config.yaml
n_experts: 64
activation: "swiglu"
init_std_router: 0.0195
lr_router: 0.00154
vocab_size: 5156
lr: 0.0041
beta2: 0.99
train_tokens: 604600000
Below are experts of layer 6 (counted from 0) of a mixture-of-experts language model. Rows are named router (the router's row for the expert), gate (a neuron's input weights, with its number), up (a neuron's input weights, with its number) and show model dimensions 128-255. Each number is 50 + 15 x the weight over its row's rms, rounded and kept within 0 to 99.
After each expert's rows: "gets" lists some tokens that make up at least twice as much of what it gets as of all text. This comes from a sample of Wikipedia text that the model never trained on. Tokens count by the router's weight.

# expert 11
router:56 31 63 23 63 30 54 53 46 46 48 58 39 77 72 54 68 19 39 33 37 27 54 51 73 45 65 50 43 52 61 37 42 51 50 30 58 41 60 56 56 33 67 78 52 64 49 39 26 68 63 44 60 31 51 66 36 49 49 67 70 68 21 60 54 49 50 80 40 49 49 50 82 50 50 78 60 44 36 50 39 44 32 78 56 56 47 70 57 38 69 42 39 52 52 51 57 39 35 52 42 43 47 29 27 80 43 29 56 56 37 38 31 49 51 40 53 40 48 62 57 46 51 42 57 46 54 60
gate2:65 53 54 00 37 51 46 22 49 50 65 37 48 60 48 34 51 37 51 56 53 61 47 57 45 54 58 52 56 35 72 48 49 48 31 51 36 32 50 55 51 48 65 32 44 40 67 57 27 54 50 35 55 40 56 54 02 49 27 57 41 49 42 52 53 16 50 65 48 53 28 56 50 56 52 21 48 31 44 41 59 76 50 51 78 63 69 45 39 52 52 41 50 14 69 47 53 73 40 62 70 24 44 61 47 64 50 53 49 53 53 53 40 49 31 74 51 40 65 49 44 25 66 26 29 52 52 48
up2:46 50 47 56 68 50 35 62 37 53 57 50 55 63 42 27 36 40 42 41 49 48 68 65 48 22 58 67 42 54 63 38 55 56 99 47 62 34 56 67 38 25 22 67 50 56 50 37 57 78 58 50 49 64 50 28 86 49 45 69 41 47 51 95 43 79 65 48 54 32 54 54 54 28 66 56 24 62 80 36 53 44 48 18 52 47 27 68 58 40 24 77 66 56 46 48 57 32 54 24 20 60 58 59 44 27 59 81 52 51 46 28 52 29 51 54 48 45 53 59 67 67 39 51 63 40 33 46
gate3:68 43 19 58 50 51 57 50 63 57 49 56 56 66 47 27 59 54 36 50 34 50 55 83 49 44 54 59 66 49 32 50 47 54 88 28 46 18 56 50 39 57 50 32 56 63 82 54 41 33 50 44 76 58 68 58 83 08 49 62 52 49 51 70 16 53 39 66 44 32 35 48 33 47 55 32 37 69 51 49 63 68 34 63 57 71 50 49 62 36 54 43 31 30 50 72 42 55 59 53 71 64 48 51 55 39 51 76 58 84 58 60 39 53 50 43 68 23 45 60 42 50 51 61 65 26 41 33
up3:55 48 80 56 36 55 36 44 28 50 38 65 47 47 60 69 47 53 58 37 58 55 65 44 51 53 49 41 52 41 57 48 49 23 25 99 46 69 50 48 42 46 42 49 60 47 31 52 45 68 58 64 29 51 26 28 14 57 56 40 39 54 35 45 77 50 89 16 61 40 67 50 50 49 32 52 62 29 53 52 56 49 67 20 37 49 46 51 41 70 20 71 51 54 47 49 52 53 53 32 40 48 59 72 47 60 45 42 34 41 48 23 41 45 57 71 47 90 52 27 62 49 56 38 26 40 50 63
gate4:69 39 51 46 51 67 49 35 80 64 54 48 67 47 54 59 33 54 42 63 71 39 34 44 52 31 41 14 49 43 52 74 58 60 45 70 57 36 60 51 44 42 54 43 25 50 39 61 61 49 56 85 49 29 23 63 58 51 41 23 55 32 42 29 48 92 50 49 36 45 52 51 51 59 58 37 49 50 22 61 62 48 66 50 57 53 51 34 35 40 52 44 66 36 45 50 54 56 78 21 49 62 49 56 40 51 32 63 50 50 53 53 49 48 34 52 50 76 44 84 39 50 60 88 42 50 52 68
up4:58 48 60 25 47 71 45 13 75 51 60 52 72 45 50 57 38 50 50 59 63 52 29 40 50 43 50 07 51 49 51 74 48 50 46 67 91 46 50 75 45 52 38 30 36 40 38 70 54 50 51 77 47 24 35 60 57 57 41 26 50 35 32 14 52 86 48 49 46 47 53 49 41 51 60 37 37 47 31 42 50 42 49 41 65 50 46 49 31 36 50 55 58 30 48 40 56 55 82 34 59 54 48 66 50 54 38 56 46 50 49 40 61 40 51 40 70 84 49 94 36 55 66 92 46 56 50 84
gate5:52 49 58 41 29 50 42 35 49 52 04 39 50 43 64 58 48 47 56 64 28 33 62 48 53 45 43 62 56 62 77 47 38 75 34 25 52 70 39 54 56 48 65 42 48 61 56 50 56 37 28 25 67 51 29 71 17 22 42 27 77 46 55 56 72 51 52 58 77 36 29 50 54 54 22 62 44 25 52 80 80 43 26 65 62 50 49 47 39 45 59 64 55 42 64 58 46 36 71 45 33 46 50 47 52 50 55 36 70 46 45 48 51 60 49 47 50 71 40 62 47 42 72 42 55 57 45 34
up5:50 56 54 46 37 52 48 34 35 54 10 39 56 47 56 50 52 54 54 73 52 25 65 52 50 33 41 60 50 54 84 48 43 60 25 20 51 99 48 47 59 44 59 81 50 54 77 39 53 35 44 10 52 62 49 55 34 30 46 42 48 51 35 65 61 49 54 59 68 27 38 53 54 57 50 57 50 47 62 58 68 44 22 76 78 55 46 47 45 41 49 72 60 53 62 56 50 39 64 40 39 47 50 44 42 39 61 50 63 63 49 50 56 58 55 49 35 84 41 59 30 37 67 51 60 51 61 29
gets: " ", ".", "–", ",", "3", "5"

# expert 50
router:70 35 43 34 71 43 21 42 68 36 57 48 27 72 78 57 67 48 51 56 46 22 49 53 38 45 44 39 42 54 60 46 35 35 55 16 48 47 66 39 59 39 74 76 56 59 54 55 37 64 71 38 37 39 46 51 41 51 71 50 66 63 56 74 69 41 45 66 57 50 68 43 47 39 48 53 57 30 59 73 60 55 16 56 75 56 50 49 46 21 71 42 54 62 66 24 60 31 44 40 42 73 52 44 45 78 25 29 42 87 51 35 59 78 39 36 59 43 36 56 53 55 59 45 32 24 31 61
gate2:51 49 81 20 66 65 55 74 44 59 45 40 44 58 39 50 65 76 51 79 49 37 47 55 57 41 80 49 65 85 42 39 69 53 87 49 55 50 70 51 68 55 53 59 55 46 39 48 18 70 59 43 43 41 61 40 49 52 70 27 50 63 70 72 37 47 57 62 50 32 42 58 41 42 28 47 15 20 44 71 52 51 49 46 50 48 21 34 52 35 14 46 57 49 32 52 51 69 42 57 67 71 32 61 77 59 29 53 06 44 50 84 43 50 87 45 27 57 52 50 54 44 67 32 27 48 56 63
up2:40 49 12 46 41 23 47 45 44 37 50 55 50 38 50 50 48 48 36 49 44 61 83 33 68 43 04 57 28 19 62 57 40 48 88 52 55 65 50 44 32 48 51 35 24 51 52 59 86 36 65 49 56 66 51 50 50 36 71 57 20 50 51 46 92 60 45 34 47 56 71 55 49 77 99 46 60 61 48 41 55 30 47 50 43 57 63 55 52 68 83 47 39 54 56 56 47 69 50 18 51 48 60 47 58 48 42 31 99 44 60 36 45 38 22 33 58 51 46 66 54 69 42 46 62 49 38 42
gate3:81 71 17 51 57 38 50 51 59 58 49 51 40 53 50 47 47 49 42 58 37 41 57 66 53 50 65 72 35 50 62 39 60 32 50 57 61 46 50 50 31 65 46 41 07 52 80 61 38 49 32 36 51 47 55 61 27 29 47 72 16 77 29 67 53 78 79 44 30 46 51 58 74 41 63 56 27 58 52 65 29 40 29 46 62 62 74 75 55 69 97 33 59 42 49 50 52 18 56 50 57 66 51 84 51 75 41 65 41 75 39 39 44 50 51 41 43 66 49 53 38 59 51 52 42 42 21 60
up3:20 13 52 48 38 51 55 52 29 50 45 39 52 54 41 54 58 26 44 38 50 51 49 31 49 53 49 42 50 43 63 67 43 43 19 99 68 53 28 50 83 47 54 63 71 50 27 48 67 57 64 52 49 47 50 41 97 99 32 50 73 42 52 41 47 43 39 41 61 57 55 47 30 51 46 38 59 46 51 62 69 59 52 86 46 30 40 37 40 25 17 54 52 52 30 61 50 49 43 50 44 30 38 32 52 50 48 33 54 28 48 27 76 69 54 51 50 48 59 42 74 21 49 59 62 68 39 51
gate4:69 59 55 50 11 77 60 36 43 28 49 49 53 51 69 53 44 52 39 54 32 35 14 32 50 62 46 34 60 57 49 21 23 89 65 48 51 71 52 51 65 41 70 67 68 51 51 71 42 38 56 27 28 73 28 57 56 61 22 22 51 44 74 51 53 62 45 35 51 65 70 37 41 55 61 30 51 53 25 63 39 57 52 46 49 53 45 50 62 09 00 46 63 65 37 46 39 30 95 20 57 51 66 56 56 30 63 11 53 64 46 48 53 49 48 39 45 48 33 43 23 37 49 32 63 39 48 21
up4:53 30 34 40 62 27 40 67 44 73 55 40 71 52 44 50 48 16 65 50 51 56 76 59 50 69 48 61 43 55 50 58 53 46 57 49 99 29 04 36 54 55 40 29 50 44 58 34 50 51 44 52 69 39 68 43 47 60 77 74 51 50 28 32 71 48 51 50 40 34 54 63 60 48 56 36 67 37 44 41 51 91 36 76 34 41 57 51 41 48 99 45 44 46 50 75 45 49 27 69 48 54 42 46 41 72 41 66 26 42 48 53 57 59 51 79 61 51 90 50 63 48 37 64 56 66 80 74
gate5:52 59 49 44 50 24 31 61 69 84 49 27 47 27 44 42 37 68 54 65 56 63 66 62 56 57 58 22 16 08 44 51 69 49 28 46 39 26 45 53 29 53 50 38 40 51 34 49 50 61 72 58 87 55 63 64 36 43 64 44 56 39 58 53 49 61 48 54 82 51 56 44 52 34 19 23 33 54 55 51 62 45 31 37 49 52 36 40 54 42 48 55 85 66 48 45 55 46 12 26 50 46 58 47 44 50 71 52 18 30 60 61 34 24 62 47 45 30 46 49 71 23 70 49 56 66 26 16
up5:48 53 62 67 51 60 76 25 52 27 56 69 49 51 54 63 62 33 47 33 29 31 33 40 41 30 64 88 61 73 53 27 51 51 84 46 63 99 62 41 75 50 53 63 48 55 58 68 60 56 19 43 31 54 35 51 77 61 28 53 55 56 56 51 22 54 44 47 33 43 53 75 60 58 57 56 86 41 47 48 47 54 55 80 62 43 81 58 50 55 56 51 37 35 48 57 35 46 76 79 59 52 35 54 33 62 38 47 74 69 28 57 50 80 31 66 55 58 55 51 39 78 17 37 41 17 70 89
gets: " ", "ri", "ou", "ac", "–", " ac"

# expert 47
router:29 51 72 40 60 28 25 33 57 32 52 52 49 69 39 63 44 47 64 44 42 24 65 33 57 45 51 64 67 66 42 51 57 43 57 33 26 52 51 51 57 58 72 47 42 40 52 44 37 59 68 53 33 40 62 50 52 50 54 39 50 44 04 66 69 68 44 42 45 58 63 50 49 59 41 67 43 50 56 62 41 28 23 55 41 62 44 53 40 23 39 51 32 56 64 41 71 59 74 45 38 70 49 47 37 43 37 16 43 67 43 25 54 51 07 31 52 43 15 63 54 44 65 65 48 23 47 61
gate0:50 46 48 27 57 11 65 50 69 66 42 56 28 69 43 36 27 51 51 60 20 39 65 48 46 63 37 30 60 49 22 60 58 50 60 40 72 61 69 58 50 21 55 50 60 61 62 29 76 40 85 37 54 51 17 74 35 34 50 21 49 63 45 59 64 28 51 57 50 55 44 48 34 57 46 47 46 49 66 58 59 46 68 32 51 52 62 56 12 48 55 47 43 71 32 54 45 32 87 51 31 62 51 71 32 36 50 50 39 94 54 83 49 41 44 46 52 42 54 47 35 60 36 62 41 49 40 51
up0:67 38 70 39 70 50 42 61 41 46 51 50 03 50 44 38 46 52 44 53 19 26 59 72 45 51 47 48 54 70 46 55 99 51 60 34 56 72 63 66 51 33 36 49 50 50 72 32 71 51 56 45 36 60 09 45 50 32 48 38 58 56 64 75 47 46 64 77 44 40 50 74 56 49 51 53 56 60 50 66 51 47 43 52 30 80 57 56 20 62 49 55 51 56 17 35 38 18 78 56 54 37 53 50 48 49 57 42 43 77 52 40 58 53 27 42 32 66 64 33 33 49 53 49 46 61 30 58
gate1:45 51 69 80 43 71 50 78 36 53 58 73 80 32 76 66 19 38 68 37 57 53 58 00 69 72 49 42 57 46 53 44 56 29 51 72 47 42 50 48 61 19 73 46 47 33 33 55 49 45 70 53 52 65 38 41 41 67 52 50 39 57 45 46 42 42 79 31 50 10 54 53 64 53 64 50 63 35 81 53 56 61 41 27 46 39 49 42 61 53 66 57 31 59 32 41 48 38 50 34 49 45 64 79 48 50 38 56 78 27 47 62 41 33 52 62 54 53 48 48 38 42 42 50 47 37 44 44
up1:87 44 45 64 70 50 58 45 56 42 44 90 55 61 73 78 66 86 56 37 24 57 44 49 42 46 62 59 57 25 50 52 53 99 62 68 72 48 59 56 39 65 60 66 69 34 51 59 56 46 48 31 53 71 48 64 66 50 55 49 74 34 39 31 53 65 45 48 51 45 63 48 49 46 46 25 59 58 33 50 46 83 51 35 65 57 60 70 39 52 54 38 67 68 30 69 56 53 47 44 43 45 30 53 38 57 61 27 34 65 55 65 50 53 50 53 52 46 50 57 48 51 47 50 47 42 51 41
gate2:44 44 31 50 51 24 52 28 81 60 46 61 41 62 53 58 50 46 54 55 44 46 47 55 41 50 14 46 37 48 47 50 12 68 61 52 35 41 68 48 34 53 21 48 60 28 52 52 45 32 09 50 12 47 50 33 49 45 32 59 50 61 59 37 64 78 55 44 44 66 70 68 66 60 60 78 47 43 52 55 43 15 49 49 46 60 48 60 43 47 52 47 69 56 80 84 33 43 78 34 57 73 46 53 42 45 66 63 46 50 53 41 91 52 65 53 74 46 41 84 51 63 79 38 41 48 82 32
up2:41 38 41 49 48 51 50 48 64 65 33 48 42 51 58 50 59 34 55 53 30 62 24 59 44 58 50 53 36 49 59 49 32 76 97 47 30 33 50 51 47 57 51 36 46 47 65 50 49 36 31 56 46 49 40 15 72 51 47 51 35 51 56 20 58 58 59 24 39 73 47 48 69 52 72 67 35 40 46 63 39 04 34 44 47 68 63 59 37 48 25 50 51 52 52 48 13 20 49 29 55 67 50 63 49 50 59 75 95 55 66 47 51 55 68 52 54 42 56 61 50 84 80 47 54 68 77 65
gate3:56 43 56 24 61 10 45 10 47 38 48 43 67 63 44 58 41 27 42 55 52 44 50 47 37 56 48 48 53 63 64 64 50 49 66 43 32 48 31 51 70 56 63 42 49 43 57 00 45 48 86 59 41 36 36 53 51 53 50 69 70 34 51 46 31 43 44 14 60 60 68 39 89 52 39 54 54 52 58 35 34 52 61 47 45 49 58 45 45 31 73 80 55 42 55 46 50 78 65 39 57 48 65 49 39 49 34 40 76 39 32 27 47 60 53 49 57 46 48 68 50 43 42 71 50 57 42 67
up3:59 55 53 66 41 71 60 75 57 51 43 70 31 38 61 77 53 76 36 44 42 63 43 61 55 40 44 48 51 48 21 35 51 36 29 99 50 41 50 50 43 45 51 57 52 50 24 63 52 32 36 48 50 38 57 55 57 68 53 24 24 46 51 81 74 60 76 73 43 49 12 63 23 64 85 61 61 50 51 67 49 65 42 53 53 52 67 44 57 77 29 36 43 54 29 33 40 33 26 50 44 55 41 50 61 52 55 59 46 61 68 48 50 65 50 50 56 83 46 49 50 29 43 48 66 57 49 38
gets: " P", " C", ".\n\n", " T", " c", "=="

# expert 53
router:54 30 42 51 57 31 46 42 43 49 59 42 44 62 50 57 46 39 53 16 53 45 33 52 71 34 57 42 45 56 47 61 52 57 44 24 26 53 66 49 39 73 59 61 54 75 37 37 14 55 55 35 47 46 57 59 66 55 55 26 67 43 35 54 68 40 57 69 38 55 51 57 52 65 54 70 47 50 51 68 50 58 06 38 59 42 67 42 48 30 73 50 51 59 75 55 64 64 72 68 35 56 27 36 52 41 34 25 51 68 52 19 66 49 48 39 47 59 33 50 47 47 38 53 74 33 28 71
gate0:27 16 20 55 38 55 51 52 39 63 74 49 45 69 50 51 76 50 32 51 49 32 59 56 46 36 60 45 67 85 48 51 72 34 70 26 45 50 54 32 57 56 52 36 30 62 75 50 38 59 64 56 49 44 33 37 46 41 88 44 74 31 33 45 55 59 36 46 83 53 47 40 96 47 60 52 66 50 39 63 29 58 48 59 56 39 53 52 51 45 28 54 41 45 54 42 79 30 50 09 68 63 17 54 49 45 25 51 64 47 54 58 75 41 55 43 44 71 51 50 35 44 44 39 49 39 51 77
up0:28 36 29 58 42 75 63 67 37 51 65 55 35 66 64 51 57 64 32 46 54 47 50 46 55 29 55 42 71 58 10 46 99 22 51 27 71 56 51 42 62 52 57 48 56 52 62 67 46 48 58 53 56 57 49 33 47 41 81 42 62 25 26 56 58 81 35 45 87 53 42 49 90 50 56 56 72 49 53 59 34 59 48 74 63 57 47 71 57 51 23 73 44 46 49 32 89 32 35 35 54 49 24 49 35 56 43 48 50 44 48 52 77 48 55 39 48 62 55 37 21 55 49 38 22 64 49 82
gate1:33 47 62 85 55 16 43 46 38 50 56 01 89 29 62 46 51 46 60 34 42 30 44 29 52 54 81 53 43 60 41 39 61 63 65 94 57 64 50 32 61 94 45 71 48 51 30 46 40 50 50 66 53 32 76 66 32 49 74 50 54 59 53 38 60 38 60 59 58 74 67 50 52 42 65 28 21 37 42 53 54 48 25 41 51 47 52 51 61 57 56 58 46 78 44 54 54 61 63 49 47 65 46 63 68 53 34 56 41 41 57 69 42 51 34 59 54 44 45 50 69 08 47 43 49 50 42 50
up1:58 41 55 08 65 68 35 64 58 49 49 46 17 99 52 35 36 51 40 78 64 57 56 77 44 59 38 53 28 55 54 58 44 99 35 32 49 29 44 53 35 05 67 51 44 32 78 75 47 52 35 57 34 77 38 59 44 14 20 36 53 42 26 61 52 51 41 44 54 26 15 48 46 42 41 77 86 33 52 48 45 64 68 39 52 58 55 52 85 54 51 52 20 16 56 56 53 31 33 40 71 36 61 36 46 43 30 48 42 67 59 17 51 44 35 63 46 52 61 39 44 51 50 55 53 53 56 34
gate2:41 52 25 65 46 34 32 56 59 46 44 28 55 59 54 42 47 29 35 27 74 32 51 45 57 25 49 24 53 50 13 50 58 55 58 58 50 70 57 48 85 38 34 72 37 39 30 61 48 34 14 50 62 55 60 53 42 57 49 53 35 62 54 44 31 50 64 44 53 39 52 92 30 49 41 56 69 50 76 34 50 72 56 29 75 45 48 55 47 46 46 26 00 67 51 57 63 58 28 46 29 62 21 55 46 35 29 26 53 54 60 49 62 48 71 58 82 59 58 67 53 37 43 17 41 70 41 51
up2:24 36 47 55 49 27 35 57 17 52 62 31 87 48 47 23 45 49 24 50 60 28 49 33 62 18 46 27 47 35 35 71 45 53 93 70 53 47 54 33 73 43 39 63 37 52 38 55 40 47 39 34 48 71 89 69 38 57 48 44 50 63 31 31 35 46 64 58 55 53 43 75 43 54 58 53 56 50 88 29 56 91 57 50 91 40 41 54 54 59 51 47 19 57 43 60 56 50 31 55 30 74 23 49 34 34 15 40 65 63 51 21 57 41 76 65 72 60 68 59 56 35 36 29 51 51 41 65
gate3:70 57 58 44 45 43 69 57 35 58 38 49 60 41 52 54 59 59 60 52 48 47 29 57 44 51 63 42 51 29 41 58 32 44 60 55 44 49 44 53 44 43 38 24 55 21 47 54 17 27 60 45 66 58 48 52 50 48 54 24 61 53 40 69 52 57 52 28 55 30 41 42 50 31 56 41 51 32 38 35 58 63 39 43 69 30 64 48 46 85 49 36 60 27 54 63 40 48 35 77 48 50 44 27 44 78 49 43 53 48 38 55 41 11 39 46 63 51 54 54 36 39 44 56 48 51 51 46
up3:42 03 48 65 74 68 74 51 47 55 49 49 45 58 57 51 50 73 53 50 57 65 66 43 49 34 56 53 44 68 53 46 49 51 59 99 50 52 43 61 66 62 39 65 69 70 53 55 53 54 46 61 46 46 50 28 52 41 68 39 55 64 48 50 56 44 56 64 50 66 62 52 54 80 48 48 52 52 75 58 48 31 70 40 40 63 46 43 06 50 61 68 44 56 21 53 52 69 31 46 54 63 69 48 35 42 51 57 36 69 44 51 76 64 61 42 25 61 48 43 30 26 21 55 37 58 34 43
gets: " t", " T", " f", " m", " sp", " Th"

# expert 23
router:41 41 57 35 56 24 64 29 41 23 46 35 28 67 57 68 55 24 57 31 48 29 28 82 57 35 60 38 37 50 49 57 50 48 42 26 61 67 66 35 58 46 54 54 63 44 46 70 63 49 75 25 85 51 49 37 51 39 38 26 54 49 40 54 73 46 23 50 43 55 50 42 51 73 28 43 41 60 70 52 37 45 51 64 67 70 64 35 42 20 47 45 60 73 54 52 49 42 30 73 52 66 55 52 38 83 31 65 40 35 41 35 42 62 35 39 40 31 37 62 57 35 51 20 50 55 17 48
gate2:57 50 64 37 49 46 48 15 35 46 61 59 52 84 00 39 62 51 46 27 69 52 37 52 63 64 28 54 24 62 47 35 66 15 60 50 56 28 52 48 36 43 49 50 44 52 64 63 62 52 57 48 35 43 12 65 37 42 51 54 61 47 50 60 48 54 39 39 34 70 60 64 63 78 61 73 52 76 45 50 51 38 37 55 62 62 70 62 46 37 49 39 43 44 43 28 72 64 18 50 50 09 60 46 50 52 55 53 67 64 50 27 45 49 72 47 82 48 35 49 55 57 43 30 55 51 59 44
up2:48 35 59 31 54 74 53 39 38 36 71 53 47 66 00 45 50 89 33 45 49 50 50 57 61 53 57 32 24 47 34 41 51 28 99 57 67 55 53 42 47 32 67 52 27 46 75 37 43 53 57 52 45 50 43 60 51 67 48 58 45 59 53 59 44 46 50 54 52 54 72 68 60 76 57 50 49 36 57 51 52 32 59 48 47 45 53 40 70 31 50 30 51 12 47 43 56 81 42 20 56 36 53 45 45 63 55 40 44 54 35 43 43 61 39 08 81 41 46 74 68 77 47 50 87 59 54 65
gate3:48 53 51 40 66 70 50 26 46 52 40 21 70 44 54 58 40 74 45 42 81 41 48 31 87 45 33 51 52 68 45 29 46 39 66 40 28 53 26 42 43 71 48 74 61 49 47 52 54 37 58 66 74 42 41 34 31 51 44 51 67 37 51 59 56 35 71 21 52 88 52 42 27 54 50 29 51 36 66 55 39 38 54 29 43 76 60 47 55 21 54 31 90 50 40 60 44 62 45 50 82 72 80 57 65 65 86 56 36 53 51 51 50 53 47 54 57 20 52 63 48 48 60 35 67 64 85 71
up3:50 26 47 50 51 68 33 55 58 22 54 75 54 76 47 51 45 41 43 52 72 54 48 62 49 47 41 54 51 57 48 59 58 50 50 99 54 44 35 18 33 64 38 47 42 51 58 43 35 79 43 61 39 89 35 45 49 84 48 49 42 41 18 48 37 47 52 75 60 77 51 50 49 77 47 80 54 99 73 75 37 51 52 52 50 56 65 48 43 43 34 32 55 74 45 59 55 51 52 52 27 12 63 50 52 53 63 28 44 40 66 36 47 69 49 45 69 51 50 39 63 29 05 50 51 51 42 50
gate4:48 52 50 39 68 61 51 16 51 43 52 46 61 57 67 57 59 38 30 48 40 40 38 32 48 52 51 11 64 45 59 50 54 47 62 50 79 59 64 50 46 28 64 79 41 52 67 75 50 33 47 53 45 23 40 37 48 51 46 51 30 49 58 40 47 55 44 40 64 52 50 46 53 78 50 45 43 50 52 59 24 54 40 14 59 32 68 49 52 71 63 61 32 50 29 39 52 06 19 33 17 52 68 61 55 28 61 50 50 53 62 72 46 60 51 03 46 52 49 53 48 63 44 56 59 27 41 35
up4:47 46 44 43 70 66 51 38 62 56 50 50 19 42 62 48 56 64 71 43 44 57 52 53 08 42 49 54 65 49 44 55 53 58 50 08 49 70 59 49 62 46 57 51 61 72 10 62 50 52 27 30 24 68 60 38 66 52 32 17 40 51 51 50 32 54 55 50 69 52 49 34 45 52 26 22 45 62 63 51 42 45 55 45 38 49 47 48 50 59 77 37 52 50 58 73 51 37 58 43 48 47 65 37 48 52 80 40 82 50 52 50 49 44 40 45 46 39 39 40 21 24 65 76 53 52 82 43
gate5:35 27 52 49 48 52 30 45 47 54 31 42 23 49 35 59 47 75 45 47 51 59 51 40 57 50 60 57 42 48 49 46 79 71 50 51 46 54 30 54 50 51 62 61 45 37 63 43 62 36 71 22 50 47 59 73 54 38 60 55 50 50 40 17 49 81 49 64 51 38 30 43 76 70 39 40 69 48 38 49 41 35 39 07 27 53 51 43 33 50 45 44 51 60 30 48 50 54 62 48 48 88 24 62 26 55 77 59 42 45 61 41 28 52 76 46 47 54 62 67 40 02 36 21 56 56 80 52
up5:28 47 50 54 39 50 36 48 24 29 36 78 30 43 51 50 75 47 51 47 60 46 56 49 48 63 37 65 49 48 44 51 57 58 52 44 55 99 36 46 40 61 37 80 36 63 58 38 47 40 68 05 50 49 48 91 54 50 61 52 48 49 50 50 55 68 29 43 60 27 48 63 95 99 39 52 75 45 46 50 45 37 54 38 55 35 45 50 58 55 32 45 46 66 18 41 77 34 59 34 53 79 30 68 42 48 45 40 42 60 54 45 06 46 85 20 53 54 66 56 24 33 42 42 61 51 61 43
gets: " a", " with", " as", " by", " of", " an"

# expert 3
router:48 23 66 56 48 47 46 37 49 47 28 43 25 64 41 71 74 10 39 55 36 32 58 50 41 43 51 47 66 76 68 60 70 40 58 27 28 53 49 50 58 55 54 59 40 64 59 49 45 29 51 60 54 39 72 40 51 74 39 44 68 56 32 35 58 44 54 55 48 60 64 35 69 39 59 79 38 36 47 43 51 67 15 71 66 49 36 48 68 31 56 79 45 56 69 53 65 13 42 45 27 52 53 53 41 55 45 25 50 51 38 41 65 48 40 42 56 60 33 54 55 69 37 39 54 28 48 64
gate0:82 57 36 48 54 64 61 48 72 60 52 55 50 69 57 54 38 47 54 58 49 47 50 41 48 48 44 39 23 40 58 68 75 50 68 44 58 49 41 44 52 51 61 48 45 37 40 27 36 66 66 55 52 46 56 88 60 64 76 45 70 36 37 70 49 33 71 33 38 58 61 54 42 50 45 58 56 50 58 41 38 72 60 40 27 47 60 54 85 39 42 50 39 55 59 49 67 51 40 67 55 56 43 45 43 45 27 50 26 48 44 29 38 69 56 54 60 56 83 27 55 71 61 58 31 46 72 39
up0:31 47 49 55 59 48 62 29 57 38 28 38 61 67 27 58 49 76 51 77 45 49 51 48 47 67 44 51 76 52 41 44 99 50 50 29 60 56 69 53 70 76 53 65 62 58 45 54 45 74 49 49 56 50 32 58 52 35 43 52 50 32 87 47 50 59 25 47 60 39 57 57 41 56 51 52 54 32 50 63 18 60 50 42 40 31 55 38 52 37 67 49 45 45 50 49 38 52 50 28 66 52 52 44 53 16 37 46 39 49 38 49 55 47 71 47 71 57 44 49 28 30 59 70 56 62 27 57
gate1:51 50 48 49 46 46 21 46 60 51 42 57 25 34 51 31 49 58 39 64 51 48 49 78 52 51 35 50 47 45 43 50 49 65 49 46 51 42 75 50 80 39 34 71 50 37 51 48 41 51 63 47 65 50 55 65 65 67 41 36 59 58 35 30 44 49 44 47 52 18 40 21 58 60 57 59 32 28 50 10 48 53 69 38 36 61 56 81 32 53 64 63 18 53 34 43 58 47 46 53 58 41 51 47 42 56 33 47 27 48 50 21 61 56 53 72 56 61 49 66 51 38 71 47 34 40 52 77
up1:60 51 44 76 43 54 39 43 53 50 65 57 38 49 49 36 53 50 55 66 51 56 62 69 57 34 39 53 55 52 50 52 44 99 48 26 41 45 85 51 67 38 02 54 49 41 47 50 54 76 68 59 64 43 64 44 69 56 45 39 64 51 48 44 43 60 37 45 73 44 55 20 55 63 62 62 39 42 50 16 44 51 74 47 38 51 41 94 37 56 58 79 17 44 49 50 65 51 41 50 57 55 52 42 51 34 22 36 32 47 50 20 64 50 51 81 60 69 48 57 75 50 52 37 37 34 55 79
gate2:52 55 50 53 33 26 64 39 41 23 51 53 44 46 31 37 58 40 49 39 55 80 46 53 69 36 54 75 39 57 39 48 43 22 75 51 50 50 47 41 56 65 27 49 46 58 28 33 50 80 51 40 37 52 57 30 47 55 36 49 57 61 40 53 37 54 59 50 38 58 45 58 31 71 34 46 41 47 49 44 56 56 48 42 63 89 34 28 26 71 70 61 54 60 05 50 48 38 48 55 51 49 41 49 62 55 45 46 51 77 51 48 10 31 71 43 71 60 38 35 62 46 21 52 86 17 59 42
up2:56 48 46 61 64 51 50 03 52 44 54 53 46 49 05 47 42 54 48 85 86 66 54 33 41 36 56 88 45 56 51 64 33 49 99 42 36 32 58 46 48 38 06 52 48 28 23 42 50 51 40 56 42 53 37 40 88 53 49 76 56 50 57 42 16 44 54 47 36 52 69 53 52 55 25 52 49 45 50 67 59 48 46 44 33 83 66 37 51 58 43 66 59 51 30 50 59 31 52 41 26 42 43 24 43 22 83 69 59 30 55 56 45 59 54 49 59 56 23 22 54 43 40 52 65 15 44 66
gate3:37 69 70 26 44 52 51 47 63 45 16 41 55 64 50 63 32 47 61 68 51 52 34 74 57 50 49 65 35 59 55 84 52 42 48 57 77 78 66 55 50 50 24 47 20 43 55 43 35 28 53 21 37 84 86 55 50 26 50 50 61 32 49 51 49 49 54 33 61 46 37 41 49 55 44 50 15 60 48 45 42 44 54 78 75 37 63 28 50 54 51 47 38 45 19 46 43 45 52 18 44 51 58 50 59 66 49 59 59 51 46 46 61 36 25 51 55 55 69 64 51 44 56 50 51 53 50 30
up3:74 48 56 45 35 58 51 20 45 55 50 41 38 61 31 63 25 31 69 70 48 37 56 65 63 74 35 47 46 52 66 79 55 44 63 99 53 60 40 48 51 48 48 63 32 89 51 53 55 75 36 42 26 46 45 66 67 43 43 56 19 55 58 45 53 57 79 60 21 53 73 50 54 79 61 39 34 51 48 50 93 66 68 53 39 25 27 48 64 40 25 31 61 52 57 48 47 65 52 22 43 21 30 59 49 76 55 31 38 66 55 50 51 49 25 52 04 97 51 76 62 47 55 57 45 56 50 40
gets: " of", ":", " for", " in", " the", " New"